Weights of a small mixture-of-experts language model, trained from scratch on English Wikipedia: 128 SwiGLU neurons an expert, 526M tokens.
Below are experts of layer 4 (counted from 0) of a mixture-of-experts language model. Rows are named router (the router's row for the expert), down (a neuron's output weights, with its number) and show model dimensions 64-127. Each number is 128 + 32 x the weight over its row's rms, rounded and kept within 0 to 255.
Before each expert's rows: "raises" lists some tokens whose logits its average output raises strongly, later layers aside. This comes from a sample of Wikipedia text that the model never trained on.

# expert 11
raises: "Population", "German", "During", "=", "After", "It"
router [ 85 110 141  77 102 134  82 132 126 115 195 127 149 104 137  91 124 121 144 131 130 115 118 163 194 140 130 172 105  85 149 140  80  88 178 122 130  96 130 160 114 164 137 152 139 123 161 169 119 140 144 109 165 152 142 150  72 164 107 101 110 137  88 136]
down0 [155  70 126 129 146  78 124 117 118 140 166 155 103 131 111  86 138 144 118 144 146 164 167 113 136 170 113 154 215 143 126 150 111 119 124 221 122 142 126 145 138 172 103 159 138  96 159  89 108  97 103 104 107  89 136 164 172 138  96 180 123 191 178 121]
down1 [ 94 105 138 190 162 150 150 159  70 112 111 139  88 184 112 134 160 104 113 101 152 107  66  98 132 170 203 135  48 178  97 181 137 129 175 149 156 146 112  93 157 166 154 146 158 138 147 127 152 113 122 109 136 130 129 119 199 111  90 115  98 141  75  66]
down2 [127 123 161 159 165 154 165 102 131 151  92 147 186 137 156 102 131 164  96 184 132  89 125  91 128 163 145 130  40 146 118 121 118 183  87  72 157 162 218 140 120 106 127  67  87 139 104 113 100  98 100 137 119 117 140 102 134 137 193 108 110 145 104  98]
down3 [117 142 134 129 112 171  94 136  99 125 109 151 107  65 119 143  89  97 113 111 124 125 100 148 148 123 159  95 150  76 152 188 165 169 154  66 120 124 118 110 130 147 118 196 142 100 131 151 183 140 118 164 167  51 155 168 103 110 139  71 137  72 166 164]
down4 [ 97 163 103 119  71 191 123 128 154 155 108 133 138 189 149 117 156  93  76 112  97 175 131 119  99 134 111 156 196 150 178  54 134 146 108 160  96 151 131 109 103 126  86 133 148  83 108 190  95  71 169 118 128  87 144  54 110  70  80 105 137 144  94 208]
down5 [176 177 133 102 115 148  95 194 122 191 159 101 161 117 188 142  99 150  80 139  62 126 117 185 118 178 154 138 110 148 151 138 128 140  61 119 137 113 152 124  81 152  81 147 103 101 112  73 112 114  92  63 113 108 101 196  87 116 129 161 113 110 142 120]
down6 [167  99 154 129 121 157  84  91 101 100 137 188 100 156 173 125 128  71 176  87 104 139  87 114 154 136 139 138 166 104 135 156 144 217 154 173 166  84  44 130 112 107 127 119  85 176 166 176 138 138 146 142 140 151 104 146 134 132 110 131  43 123 152  89]
down7 [240  88 130 140 142 157 101  92 107  99 138 170 102 153  90 105 201 164  86 113 196 135 163 152  92  96 128 141  92 180 143 101 145 100 195 142 172 136 134 119 104 115 170 149 123 110 134 133 156 165 191 146 107 147 122 123 188 145 140 120  96 171  84 138]
down8 [129 157 131 145 138 107  80 131 154 151 139 108 128 104 112 114 130 125 162  88 106  70 147 128  50 141 130 176 116  95 107 114 151 164 136 150 195 147 126  98 189 155  66 155 135  73 167  89 179 137 114 117  92  93 191  95  87 108 114 126 115 148 160 156]
down9 [ 42 121 107 101  93 175 121  97 150 125 144 128 107 114 125 132 147 123 131 146 110 166 204 159 162  96 154 168 119 154  91 131 161  87 103 146 145 151 118 155 138 111 152  51 117 206 112 140  97 151 133 167 178  73  79 180 122 124 114 135 162 152  88 137]
down10 [179 126 146 185 133 144 121 148 169 100 180 139 152 161 143 166 128 122 130 110 150 131 117 133 203  74 131 125 107 133 128 143 102 105 120  74 104  87 112  82  80 118  44 140 150 132 160 136 143 184 119 156 126 180 131 151  56 132 101  94 107 125 168 207]
down11 [181  86 124 139 154 199 108 102 107  98 115  40 123 187 114 111 121  98  83 102 147  50 176 113 138 160 113 159 112 148 104 132 113 158 135 160 158 186 105 126 109 113 153  87 106 113 164 131 105 159 146  98 144 122  87 140 130 169  49 112 148 119 128 141]

# expert 4
raises: ".", "'", " in", ",", "-", " and"
router [131 117 164 119 147 134 163 210  58 121 114 128 175 113 157 147 123 107 121 123 108 151  95 132 175 139 136 148 109 135  76 139 150 129 180 162 149 150 178 123 105 138 132 164 158  94 128  87 161 104 123 142 114  98 127 139 155 172 216 135 102 103 146  58]
down0 [ 58 113  49 105 144 155 157 196 116 113 115 155  97  94 145 135 149 110 104 184 122 118  89  90 124 101 125  71 126 129 124  75 106  75  99  79 137 183 155 119 148 146 102  78  67  77 153 147 147 137 163 127 155 123 134 129 105  63 166 156 116 110 192 126]
down1 [187 111 148  87 135 150 108 175 108  84 122  69 150  95  72 195 140 168 137  68 113 104 157 159 129 138 106 125 115 174 144 188 112 130 107 142 122 173 108 129 156  84  85 137 137 193 110  91 109 162 203 149  99 110 166  93 121 133 158 158 138 148 136  66]
down2 [180 133 109  85  81 151 140 101 135 144 115 156 176 121  94  73 125  67  85 151  96 136 140 192  99 106 139 144 113 121 119 139 135 139  92 111 126 168 140  91 163 117  98 156 146  73  60 141  97 113 172 102 209 106 125 153 115 162 173 116 113 175  96 158]
down3 [194 183 196 181 108 150 109 110 127  83 110  99 139 101 106 113 130 127 109 152 109 133  95 153 133 108 142 108 133 137 100 130 180 115 132 162 127 155 142 100 135 105 196 109 115 147  79 149 166 102 161 162  89 136 142 114 157 160 160 167  32 162  97 133]
down4 [188 157 113 101 121 127 134 121 158  63 121  71 155 136 121 143 140 106 110  71 123 130 183 176  98 122 175 169 149 128 128 123 174 182  87 171 120 127 153 130 164 172 137  91 116  69  65  93 179 123 149 114  63 139 110 159 113 153 106  95 111  98  90 116]
down5 [171 108 167 145 114 133  96 207 150 166 149 113 137 138 119  64 166  92  66 117 113 118 103  95 143 135 125 139  85 130 107  88 134 141 150 130 115 193 162 179 171 149 134 182 157 129 103 137 121 114  97 101 146 123 161 128 147  83  86  94 163  77 131 114]
down6 [211 145 171 139  90 137 136  53 101  87 166  98 101 165 103  71 130 156 135  75  99 121  67 141 148  84 138 123 175 135 136  95 150 143 130 156 128 117 124 172 156 142 131  56 119 177 106 118 170 154 130 119 180 150 138 162 108 131 111 149  60 141 153 109]
down7 [ 75 142 133 131 139 140 102 126 144 107 145 104  96 151 160 154 142  55 126 193 148 191 122 116 116 104  84  83 140 135 115  98 142 118 133  93 106 195 232 125 142  98  63 124 172 189 123 153 108  98  90 120 130  95 144 147 166 201 134 124 103 158 109 114]
down8 [194  85 135 111 153 122 173 136  76 172 175 144 166 175 154 121 113 135 135 117 100 120  77  84 130 168 117 142 116  97 197 133  47  99 149 189 112 122 168 133 142 160 182 139 150 112 106 142 157  89  63  49  90  86  79 159 159  93  78 116  65 124 107 102]
down9 [160  87 171 134 163  80 160 191 137 136 122 174 133 134  48 163  98 155  43 107 158 161 112 146 151 130  80 147  62 121 117 227 139 117 188 199  91 100 117 107 134 104 126 125  88 124 166 105 143 122 137 103 119 116  93 203 114 147 157 137 119  86 124 111]
down10 [131 132 122  88 131 158 104 143 116 104 169 144 142 142  86 180 149 179 135 133 180 125  40 124 161 155 132 140 139  88 148 201 117 109 117 143 117 108 131 151 144  65 165 125 107 178 118 155 189 154 124  68 130  97  96 150 135 116 139 134 113 128 167 140]
down11 [ 50  91 133 121 149 153 165  92 144 156 147  99 106 152 131 121 137 132 160 103 104  90 144 124 117 127 124  97 123  75  93 140 166 108 147  97 148  70 100  65 114 128 114 124  73 114 142 151 121 102 171 114 149 157  66 139 176 184 152 193 154 166 142 122]

# expert 0
raises: ".", ",", " in", " to", " as", " from"
router [139 198  93 106 120 129 147  70 120 139 132  77 152 152 174 116 174  76 137 161 137 114 112 134 154  84 199 128 105 130 134 109 143 158 108 158 148 109 130 114 195 103  80  94 135 141 137 159 126  76 126 112 114 174  75 144 169 107 187  40 102 148 111  96]
down0 [230  91 188 129  84  93 125 120  88 146 180 128 133 110 142  98 141 193 130 128 126 106 135 165 106 151 118 130 132 121 120  96  85 106 179 133 118 127 186 141 127 139 162 166 123 202 136 177 124 155 193  97  91 120 136 143 114 111 146 115  87  81 134 139]
down1 [200 128  92 101 123 111 120 128 111 139 134 133 136 106 133 111 159 163  95 130 159  58 126 145  29 149 120 188 157 127  98 127 162 171 107 132 106 161 134 133 124 101 111 153 117 118 115 103 155 149  86 130 141 191 116  58 148 146 116 111 153  69 158 122]
down2 [ 74 119 198  76 141 131 101 145 110 168  92 191 147 101 106 127 106 149 105 120 128 167 223 173 121 180 120 117 154 110 135 122 117  70 165 105 171 120 160  96 102  91 136 117 146 128 142 136 171 184 119 104 167  99 115 171 143 123 145 134 188 128  83 128]
down3 [108 134  97  82 132  95 165 159 206 120  94 146 148 164 119 142 127 119 105 181  93 134 124  77 201  82 162 135 127 115  52 133  52 118 136 183  91  94 119 102 145 162 137 101 113 126  99 127 116 157 130  94 145 135 131  92 158 152 165 120 112 173  90 143]
down4 [120  97 190 186 145 133 141 161  68 135 148 144 131 141 147 162 150 132 116  38  92 149 147  62  70 165 117 136 133 123 101 137 127  69 116  92 193 120 157  89 104 133 131 173 120 155 146 139 119 102 125 117 150 110 165 112 134 144  96 179 180  94 114 129]
down5 [220 117 145  43 154 173 114 156 125 157 128 166  97  79  63  95 138 101 123 132 141 119 125  60 155 130 115 111 124 114 117 110 116 132 127 166 165  75 123 110 117 108 160 161 160  98 205 111 154  91 174 107 120 130 204 103  99 115  91 108 148 153 144 117]
down6 [133  62 123 105 180 146 130 135 150 164  98 121 117 103 142 107 192 111 143  83 110 172 128 151 148 126 117  91  64 175  86 187 132 132 130 132 204 122 187  56 170 127 150 120  87 129 110  92 134 144 133 177 122 125 133 128 138 117 138  80 194 168 112 163]
down7 [124 134 124 147 104 128 115 138 101 126 155  50 106 112 119 159 116 130  93 132  80  50 154  98  95 145  75 212 169 162 138 138 118 122 155 175 120 165 164 146 163  73  95 169 145  86  98 123 150 168 147 147 133 173 123 151 161 138 130 133 187 206 141 139]
down8 [126 126 141 111 135 168 102 116  58 149 160 135 107 107  82 111  82 160 159  94 133  68 166 113  91 141 107 149 134 139 161 161  64 120 119  65 110 113 101 104  96  85  81 137 150  41 131 130 151 120 144 116 113 110 112 199 116  88 115 147 207 141 132 135]
down9 [ 75 151  73 207 131 115 127  73 113 202 149 175 166 165 165 120 127 135 137 188 124 129 136 151 166 108 203 146 131 116 115  56 122 136 129 119 151 109 110 157 158 178  99 133 118 121 131 158 155 135 112 122 127 241  75 151 107 131 146 125 130  85 146  99]
down10 [220 118 118  74 162  68 192  76 112 141 126 141 142 140 123 109 149 118 119  88  91  82 139 187 151 126 112 106 196 129 164 157 155  70 151  83 154 110 132 156 119  72 160  92  89 145 103 142 141 209  99 131 118 135 143 116 137  82 161 105 113 103 106 114]
down11 [ 76  95 167 185 177 150 121  78 164 110 141 135  88 148 116 114 104 125 196 135 112 128 195  92 140 123 137 182 120  80  54 167 115  98 113 141  70 133 120 143 120 114  90 101 107 119 114 146 136  88 131 109 121 140  76 169 140 115  65  84  98 159 147 107]

# expert 9
raises: ".", " and", "ce", " of", ","
router [166  90 152 157 203 112 154 159 153 123 146 137  85 100 139 145 125 154  75 122 104 142 108  76 117  85  56  92 141 111 111 142 159 125 132 152  89 114 148 115 140  83 155 174 177 142 137  69 121 112  75  90  90  77 143  74  85  38  90 176 128 108 156 114]
down0 [111 128  79  57 114 119 172  92 134 146 111 142 148 129 150 167 167 156 171 126 162 139  72 116 198 100 191 156  58 103 119 167 103 184 105 173 103 150 184 149 151 160 147 143  91 141 129  91 151 144 147 141 101 155  95 122 202 142  99  56 122 106 117 139]
down1 [123 149 150 156 136  64 128 122 120 169 134 177 149  69 138 121 157 179 170 130  86 168 132 170 108 140 189 146 147 141  74 201 172 181 107 108 130 105 106 118 114 167 141 110  94 163 155 129 107 192 157 122 121 184  79 125 165 136 138 111 138  86 171 145]
down2 [119  78 130 151 130 157 127  71 128 113 163 119  98 139 152  64 134 143 152 132 106 156 128  96  48 127 134 187  86 122 115  67 178 166 106 129 143 120 180 120 189  75 129 116 150  99  83 165 162 155  96 175 160  49 122 107 133 154 138 112 126 122 110 140]
down3 [153  68 135 165 126 127  62 140 150 165 119 127 144 103 153 133  38 129 125 132 146 139 128 105 181  84 134 112 156 168  92 134 205 137  95 143 169 143 122 118 204 121 126 156 120 135 109 132 132 110 129 109  73 118 141 131 130 156 129 151 153 178 159  60]
down4 [153 172 124  98 112 135 133  87 112 127 128 152  98 129 182 117 109 108 112 101  88  80 120 120 163 140 147 136 160 131 183 107 102  92 124 154 136 166 118 151 164  81  98 158  98  41 139 149 176  62 131 123 164 174 119 155 111 120  94 141 118 140 109 185]
down5 [ 66 168 133 156 112 115  98  67 156 151 138 115 140 146  87 114  57  89  68 144 131  80 102  74 154 101 132  81  89  99  74 105  96 182 134 125  84 128 170 129 129 116 122  90 162 187 156 170 155 105 122 150 152  98 158 105 125 156 122 152 112 126 138  99]
down6 [143 117  83 123 141 158 125 212 126 143 116 172 169 127  96  85 142  86 150 112 112 152 141  99  33 133  84  88 104 131 144 171 188 115 141 185 193 119 126 113 202  96 138 159  87 147 101 144 115 156 145  96 109 118  71 132  69 142 162 128 183 108 150 164]
down7 [ 55 158 140 176 142 131 160 151 174 137 139 191 117 110 127 147 138 155 151 131  94 148 136 102 145  99 156 124 120  98 141 125  82 138 105 136  78 129  95 113  79 152  88 213 124 124 123 125 187 107 108 168 182 146 112 131 161  96 154 102 142  94 109 147]
down8 [158 182 163 143 113 151 108 119  93  93 135 120 186 102 144 105 145 135 106 106 120 123 120 142 136 108  99 162 134 170 173 151 169 126 143  75 148 131 117 134 214 143 116 146 182 126  86 197 174 125 139 114 141 149 110  74 136  95 163 141 156 162 169 136]
down9 [103 147 190 166 165 153 128 134 103  94 174  62 128 154 153 117 117 135 144 132 135 169 140 105  90 189  67  81 124 120 147  98 124 127 136 102 158  88 157  90 125 178 102 124 132 155 114 123 151 118 111 177  97 158  57 102 163 184  82 109 151 175 148 133]
down10 [117 124 120 191 103 113 109 127 127  65 117 140 154 127 116 178 121 141 125  97  49 152 132 131 158  89 181 170 190 121 126 111  60 158  75 125 138 150 149 175 156 104 139 140 126 141 144 131 212  99 151 130 153 198 116  84 116 140 117 131 132 143 136 184]
down11 [156 132 180 190 133 124 132 160 128  92 142 124 127 114 129 106 148 166 121 136 188 119 158 156 151 113 131 131 133 115 103 216 166  72 115  67 147 157 170  97 170 148 128 155 162 117  48 125 121 178 146 143 118 182  97 116 106 122 109 104 119 114  86 117]

# expert 1
raises: "-", "id", "p", "par", "nd"
router [126 136 107 153  87 128 129 106 136  68 158  98 171 112  58 113  79  87 135  93  90  95 184 124  92 147 102 104 145 149 120 171 112 114  96  95 156 139 131 127 136 163  67 113 128 136 151 153  84 133 130  55 133 140 114  76 184 110 134 172 135 108 117 150]
down0 [178 135 169 108 134  86 148 141 171 132  96  91 159 125 119 129 115 108 121 129 114 132  83 116 129 126 126 142 118 128 107 168  61 114 190 135  96  66  78 157 131 141 141 121 118 142 129  82 180  77 149 135 129 153 147 149 139  86 132  69 103  82 113 115]
down1 [102 106  88 135 131 127 137 112 122 170 143 131 129 149 141 134 148 169 161 153 105 120 151 127 164 130 151  49 103 138 129 158  91 132 168 162 135 113 135 101 142 153 160  39 107 171 112 202 163 147 138 150 175  56  74 115 157 114 134 131 124 105  36  81]
down2 [191 166 101 120 125 151 149  91 169  99 116 174 113 141 145  87 120 131  68 135  60 165 111 152 126 130 133 113 168 131 139 141 110 130 149 125  79 116 152 121 140 159 153 162 117 128 171 105 177 131 135 142 134 145 159 129  40 113 108 140 103 107 123  99]
down3 [161  79 134 147  75 140 104 178 132 120  68 145  96 109 179 103 108 154 169 174 104 112 174 126 154 117 110  83 156 168 118  71 137 119 157 138 115  92 139 130 129 149  96 150 183 125 176  78 118  96 119 145 137  73 148 119 141 129 123 190  89  93 133 104]
down4 [133  58 143 158 129 155 162 135 101 151 132 168 169 124 140  91 139 163  91 143 133  88 147 126 104 100 114 109 210  48  96 135  71 102 116 124 169 143 162 157 153 157 161 145 156 128 137 157  44 126 169 167  94 116 179 129 111 108 179 103 148 118  97 104]
down5 [154 146 144 113  82 128 135 125 162 173  79 124 114 124  43 152 115 120 159 160 115 170  50 116 131 176 112 110  89 118 153 159  60 105 128 112 142 133 208 117 148  88 172 141 128 139 130  82 168 144 144 149 100 134 164 147 148 150  94 145  54  74 132 115]
down6 [199 151 165  91 191 138 147 193  80 148 192 135 140 144 157 182 140 188 133 143  96 128 148 103 187  97 174  91 149 151 106 126 145  75 117 107 103 146 135 111  97 128 124 147 165 140 177 124 185 143 197  78 202 142 137 105 153 108 107 169  93 119 127 104]
down7 [ 88 120 114  53 120 104  90  76 185 142 149 144 106 145 120 141 135 142 113 126 165 152  82 132 181 132  48  39 187 190 182 151 128  75 110 158 141 127 142 119  85 118 144 104 148 131 117 128 125 169 155 146 124 144 109 134 173 155 144 101 132 148 110 116]
down8 [179 140 153 162 143 153 136 106 141  59 155 110 128 167 195 171  97 114 152 135  84 140 147 114 158 135 161 138 164 158 133 133 140  76 142 128 139  91 170 193 137 113 147 164  73 115 125 147 108 152 168 119 112 149 154  79  55 125  85 129 158  72  93 140]
down9 [138 106 140 150 140 201  88 152 144 123 140 127 133 146 194 110  54  93 114 101 153 111 163 132  99 143 113 145 167 126 110 108 172 131 103 116 149 124 134  92 137 131 142 138 132 152 111 158 155 189 128 113 170 130 116 136 135 136 127 124 153  98 128 107]
down10 [190 129 151  94 138 167  99  45 123  98 144  74 165 180 130  62  98 108 103  78  99 193 165  96  80 185  59  92 118 117 147 109 107 143 110 106 121 143 108  86 120 166 118  54  78 106  99 125 117  80 154 159 118  73  87 140 112 108 110 134 121 147 162 136]
down11 [ 65 111 131 110 149 155 146 154 120 152 157 110 153 120 138  94 166 149 130  73 168  59  82 175 131 151 160  74 163 137 128 133 146 204 136 120 195 139 135 152 155 138  82 115 166 181 129 160 168 125  94 113 142 126  94 168 142 125  99  83  68 109  73 115]

# expert 5
raises: "\n", "  ", "an", "ith"
router [118  97  48 166 117 100 121  90 153 102 109 101 156 175 123 155 142 129 142 140 105  42 110 133  91  97 154 178 128  77 162  82 105 171 125 142 117 155  80 132  76 102 135 103 107 175 124 160 135 176 127 156 146 147 153 105 144  95 146 108 128 117  89 139]
down0 [126 124 110 226  89  74 150 125 101 148 167 106  98 127 141 100  94 129  82 114 135 116 119 150 127 152 117 137 132 140  76 124 112 102 117 157  64 149 154 110 142  92  93  64 139 114  91 102 123 173 153 148 173  88 158 126 105 154  79 146 155 152 172 130]
down1 [155  87 121  88  87 101  95 109 140 149 138 129 141 148 114 138 138 196  93 140 175 155 151 140 157 158 119 103 115 107 132 125 169 108  46 174 102 108 125 187 133 159  79 191 207 135 152 117 146 137 120 164 131 111 125 107 152 138 111 115 109 159 152 128]
down2 [180 111 108 108 191  71 143 161 118 111 104  76 181  88 153 156 155 127 115 117 107 107 150 158  94 144  74 130 125 131 163  90 121 111 142 124 198  79  94 105 123 137  68 122  78 136 147 163 111 151 137 151  70 127 101  87 126  98 113  58  50 130 124 166]
down3 [124 104 101 102 154 153 148 104 103 157 117 115  95  82 148  80 100 170 123 121 133 141 151 133  99  78 104  82  78 183 132 130  79  89  58 125 129 185 101  66  54 111 152 146 167 134 140 109 151 114 129  95 125 139  80 147 104 112 159 155 161 105 101 148]
down4 [112 129  91 135 139 121  97 155 123 137 108 144 163 131 175 169 164 130  94 105 139 139 123 127 157 130  51 111 109  95 111 236  85 156 148 160 135 106 108 130  83 138 115 150  80 135 129 109 157 106  83 125 174  50 130 145 126  82 122 141  69 117 114 124]
down5 [125 103  82  58 142 111 164 118 145 167 117 107 139  85 128 174 160 131 134 150 134 128 172 138 113 147 140 126 149 102 149 121 124 129 199  90 177 120  97  88  92 136 152 217  81 196 150 124 125 178 106 149 143 178 147 127 135 179 112 137  88  92 141 128]
down6 [105 139 123 136 100 152 134 112 176 105 116 166 123 138 142  96 143  63 191 119 121  99 167 131 102 173 129 117 155  39  86 107 121 142 136  83 122  99 174  98 139 175 143 144 139 226  85 118 151 138 147 158 126 183 132 176 105 104  63 106 188 140 103  78]
down7 [132 143 134 176 182 131 157 139 175 130  68 109 169 136 138 184 102  89 133  98 124 161 106 120 156 100 133 203 158 106  72 127 149  90  89  82 187 113 127 182 167 158 117 114  94 138 106 139 102 138 114 122 174 126 123 147 145 120 167  70 128 129 143 132]
down8 [133 193 124 132  88 139 171 123 199 166 119 152 181  67 120 151 123 136 139 122  92 162 162  83 180  98 111 170 211  74 110 135 132 111 111 147  97 139  99 153 113 121 124 140  74 139 138  50 170 116 132 156 147  65 150 166 127 182 147 108 148 132 157  96]
down9 [179  95 116 124 153 139 190 163 120 180 138 162 100 176 127 148 109 138 135 168 117 140 106 131  86 123 165 203  86 160  57  90 145 118 124 178 138  93 125  89 118 146 129 146  92 135 154 121 127 143 112 154 119 134 164 186 132 112 129 124 123 164 147  92]
down10 [115  85  99 136 106 137 115 130 147 129 103 129 133 129  87  87 137 150  93 123 116 117 135 135  97 130 149 200  63 132 113 109 187  85 101 132 164 134 180 132 160  84 152 148 124 129 204 131  86 111 139  38 112 121 150 121 149 161 140 127 175 142  28  93]
down11 [131 152  67 134  53 221  96 155 136 117 154 113  83 154 129 160 135 214 104 106 121 128 111 157 146 205 131 120 197 126 133  69 173  77 125 143 129 140 152 131 138 126 160 117 174 138 112 108  78  81 139 112 142 186  96 189 123 162 162  54  78 130 167  91]

# expert 6
raises: "-", ".", ",", " and"
router [148 106  88 120 159 110 109 163 102 106 101 164 150 123 173 175  97 139 104 165  88 142  93 113 112 133  87 114 140 153 149 122 131 158 128  98 114 134  77  95 151 136 211  47  78 138 115  98  82 123 127  89 134  83 100 150 130 159 121 108 145 160 138 129]
down0 [105  96 133 146 155 195  91 102  84 145 182 106 136 108 149 129 145 138 132 114 121 103 145  95 112 132 144 130  75 111 106 147 156 104 138 133  97 104 141 181 137 134 163  89 142  91 138 122 122 122 155  77 181 177 102 150 151  58 144 106 120 150 157  96]
down1 [172 119 144 139 137 114 158 141 102 166 170 145 127 110 133  94 114 127 135 131  61 111  93 142 106 123 157 158 129 173  92 145  49 141 157 116 158  79 115 166 165 134 120 179 122 162  96  78 162  66 122 102 118  84 104  75 117 111 149  96 120 105  66 110]
down2 [133 117 127 128 143 108 164 127  88  75  97 148 123 140 167 123 131  89 118  86 130 173 208 194 129 155 137 197 133 136 165 107  95 109 166 172 165 101 151 125 148 162 131 127 169 109 113 162 145 146 113  93 122  93  89 146  76  74 128 160 126 163 140 116]
down3 [144 140 137 138 145 174 160  85 102 127 121  31 120 112 112 104 156 224 126 158  95 152 134 132 142 131  67 105  97 179 142 139 123 125 127 109  94 190 138 117 110 115 133 127 188 168  93 162  97  95 114 158 191 104 108 170 136 128 103 147 119 117 145 131]
down4 [ 14 131 119  52 186 166 141 129 151 158 143 166 116 184 132 111 158 138 135 121 119 176 160 105 168 134 131 123  94 114  84 167 135 121 111 118  52 126 141 193 129 138 182  99  94 150 155  95 135 159 134 149 154  84 154 111 137 105 107 142  89 100 116 123]
down5 [ 69 130 104 171 106 109 186 130 131 183 146 119 119 146 132  72  87  99 141 154 136 159 153 107 152 162 163  92 114 132 124  75 114 113 179  80 167 112 215 105 166 145 134 117  90 135  99 147  73 101 155  95 197 195 102 130 113 112  95  74 118 135 103 158]
down6 [183 113 106 119  81 117 178 133 183 141 103 110 157  99 134 147 113 153 104  95 130 131 108 174 157 141 157 116 148 174 173  81 130 141 150 102 108 113  60 158  66  94  89 152 142 148 183 125 128 155  70 105 151 145 158  93 149 182 121 127 114  52 142 133]
down7 [224 194 113 108 100 112 153  82 101  75 102  91 144 156 123 157 114 127 170 158 160 124 135 134  84 159  86 152 129 104 145 148 129 174 156 116 157 109  88  92 145 165 120 131 115 125  79 135 190 133 144 160 146 173 171 178 103 108 130 121 145 148 174 113]
down8 [ 89 141  70 129 152 131 119 135 109 131 182 107 128 144 142 141 104 172 137 166 189 188 129  88 206  98 150  82 104 104 115 130 147 144 127  78  92 123 112 155 117 121 134  94 162 101 155 132 109 166 101 157 150  94 117 139 131 185 149 136 152 118 124 176]
down9 [ 81  89  85 200 162 140 120 144 126 163 120 110 109 134 158 121  89 123 127 119  91 105 148 130  82 186 118  67  70 107  73 122 106 169 128 100  74 187 165 160 125 127 189 111 172 146 166 102 138 150 188  89 168 144  91 155  73  83 102 127 185 110 120 135]
down10 [152 143 179 134 141 151 143 185 158 154 154 180 140  95 155 102  91  75 140 113  86 104 134 109 124  64 120 142 105  87 171 168 102 150 131 140 125 143 112 111 151 124 100 137 114  55 118 148 123 142 157  91 163  88 153 138 142 192 127 137 120 125 106 148]
down11 [126 170 163 158 120  87 121 101 113  90 112 140 167 163 145 170 118  90 124  82 103 163 150 130 179 178  94 115 139 165  57 117 158  93 125 171 141 137 148 142  70 100 163 106  93 193 141 137  95 122  66 169  85 104  89 118 109 116  97  84 139 133 139 123]

# expert 3
raises: ",", " in", " and", ".", " (", "-"
router [135 131 145  71  73 131 139 130 172 130 156 136  91 131  91 108 132 142 130 148  97 192 163  89 136  94 172 136 138 157 113  67 105 139 108  91 115 166 132 116 181 156 122 140 158 103  81 120 155 149 122 129 134  67 175 175 168 126 140 104 127 159 146 111]
down0 [ 36 114 131 162  99 151  56 158 104 139 145 192 145 133 183 123 165 122 109 179 152 144 116  92 137 158 146 103 140 134 157 124 107 138 179 151 163  92 183 136  79 147 107 136 109 157 128 180 110 132 123 194 119 131 122 118 188  82 156  51 152 119 104 111]
down1 [102 100 160 146 120 129 126 208 168 164  97  99 108 125 125 144  80 104 114 151 101  57 115 165 120  98  88 149 154 102 132  68  78 120 204 159  56 154 167  61  85 155 136 174  93 117 134 140 134 125 106  75 127 142  95  99 129  86 161 120 139 178  84  98]
down2 [155 112 162 101 133 150 137 128 165  88 129 121 125 156  64 156 132 181 110  80 117 137 122 155 100 148 158 105 242 126  70 128 159 119  99 164  76 134 144 135 157 123  87 118 122 108  93 127 161 122  99 170  83 135 124  82  89 128 155 158 114 140 143  99]
down3 [178 110  79 130 152  88 163 151 121 139 200  97 105  92 131 104  91 158 178 145  98  79 105 116  70  93 107 102 136 106  86 106 161 152 144 143 146 130 163 169 157 144 124 156 124 135  73 143 117  78 102 137  47 160 129 117 112 139 112  73 109  82 118 120]
down4 [ 77 147 140  83 127  98  91 107 139 157 137 110 137 112 113 125  98 105  70 184 115 152 109  72  91 181 114 150  98 109 148 109 109 120 105 131 146  92  79 116 111  37 126 126  99  87 130 166 121 118  68 116 100 122 129 132 154 143 121 119 116 109 245 134]
down5 [167 132 157 132  97 146 121 112 152 114 166 128  54 134  61 120 143 132 167  96 174  90 130 133 121 194 149 184 101  92 170 151 118 208 163 107 106 171  93 162 108 113 155 126 125 129  85 167 136 135 176  89 110 118  46 136  76 115 103 135 137 109 121 153]
down6 [126 126 166 124 197 109 100 120 138 150 117 120 109  89 115 100  80 104 111 132 138 182 170 142 132 155 135  81 188 144 150 118 106  98 140 115  85 132  82 118 159  31 146 146 113  82 138 136 154  87 157 108 140 107 109  58 149 159 123 112  67 111 111 158]
down7 [ 44 143  88  53 148 116 158 139 115 191 169 114 178 121  96 118 144  92 121 139  89 149 133  61 138 149 180 122 130 164 167 139 122 106 108 123 136 118 144 157 129 133 103 127 137  81 165 155 133 134 101 184 185  27 170 143 123 149 110 172 163 176 178 205]
down8 [136  75 163 104 115 112  98 109  97 130 143 168 217  70 168 105 150 119  72 107 147 156 155 156 160 150 150 117 158 139 214 112 135  86 162 175  95 123 102  48  96  67 141 118 113 120 113 152  91 127  84 145  99 122 110 138 141 153  79 143 129 100 162 129]
down9 [118 172 114 193 107 187 173  94 185 102 109 134 162 134 110 116 109 125 124 101 145 145 145 134 111 135 152  99 126  84 201  94 113 120  78  66  97 129 155 120 171 138 117  95 140 126 102  87 166 173 116  51 213 148 143 117 116 133 125 143 120 188 157 168]
down10 [167 167 123 105  81 122 103 150  92 122  53 166  66 124 168 160 153 147 129 173 136  90 102 116  56 141 113 173 132 139 110 134 144  64 161 128 135 128  91 147 127 147  68 160 153  96 114 127  85  54 158 123 118 109 202 146 152 107 149 105 175 110 149 128]
down11 [118 126 118  76 142 126 168 170 130 185 110 166 141 136 145 104 149 138 174  56 187 124 138  87 140  66 108 125 123 133  47 132 138  76 135 104  61 101 156 123 118 206 148 182 100 144 128 115 128 137 154 120 129 140 114 120 141 127 140 157  93 123  79 176]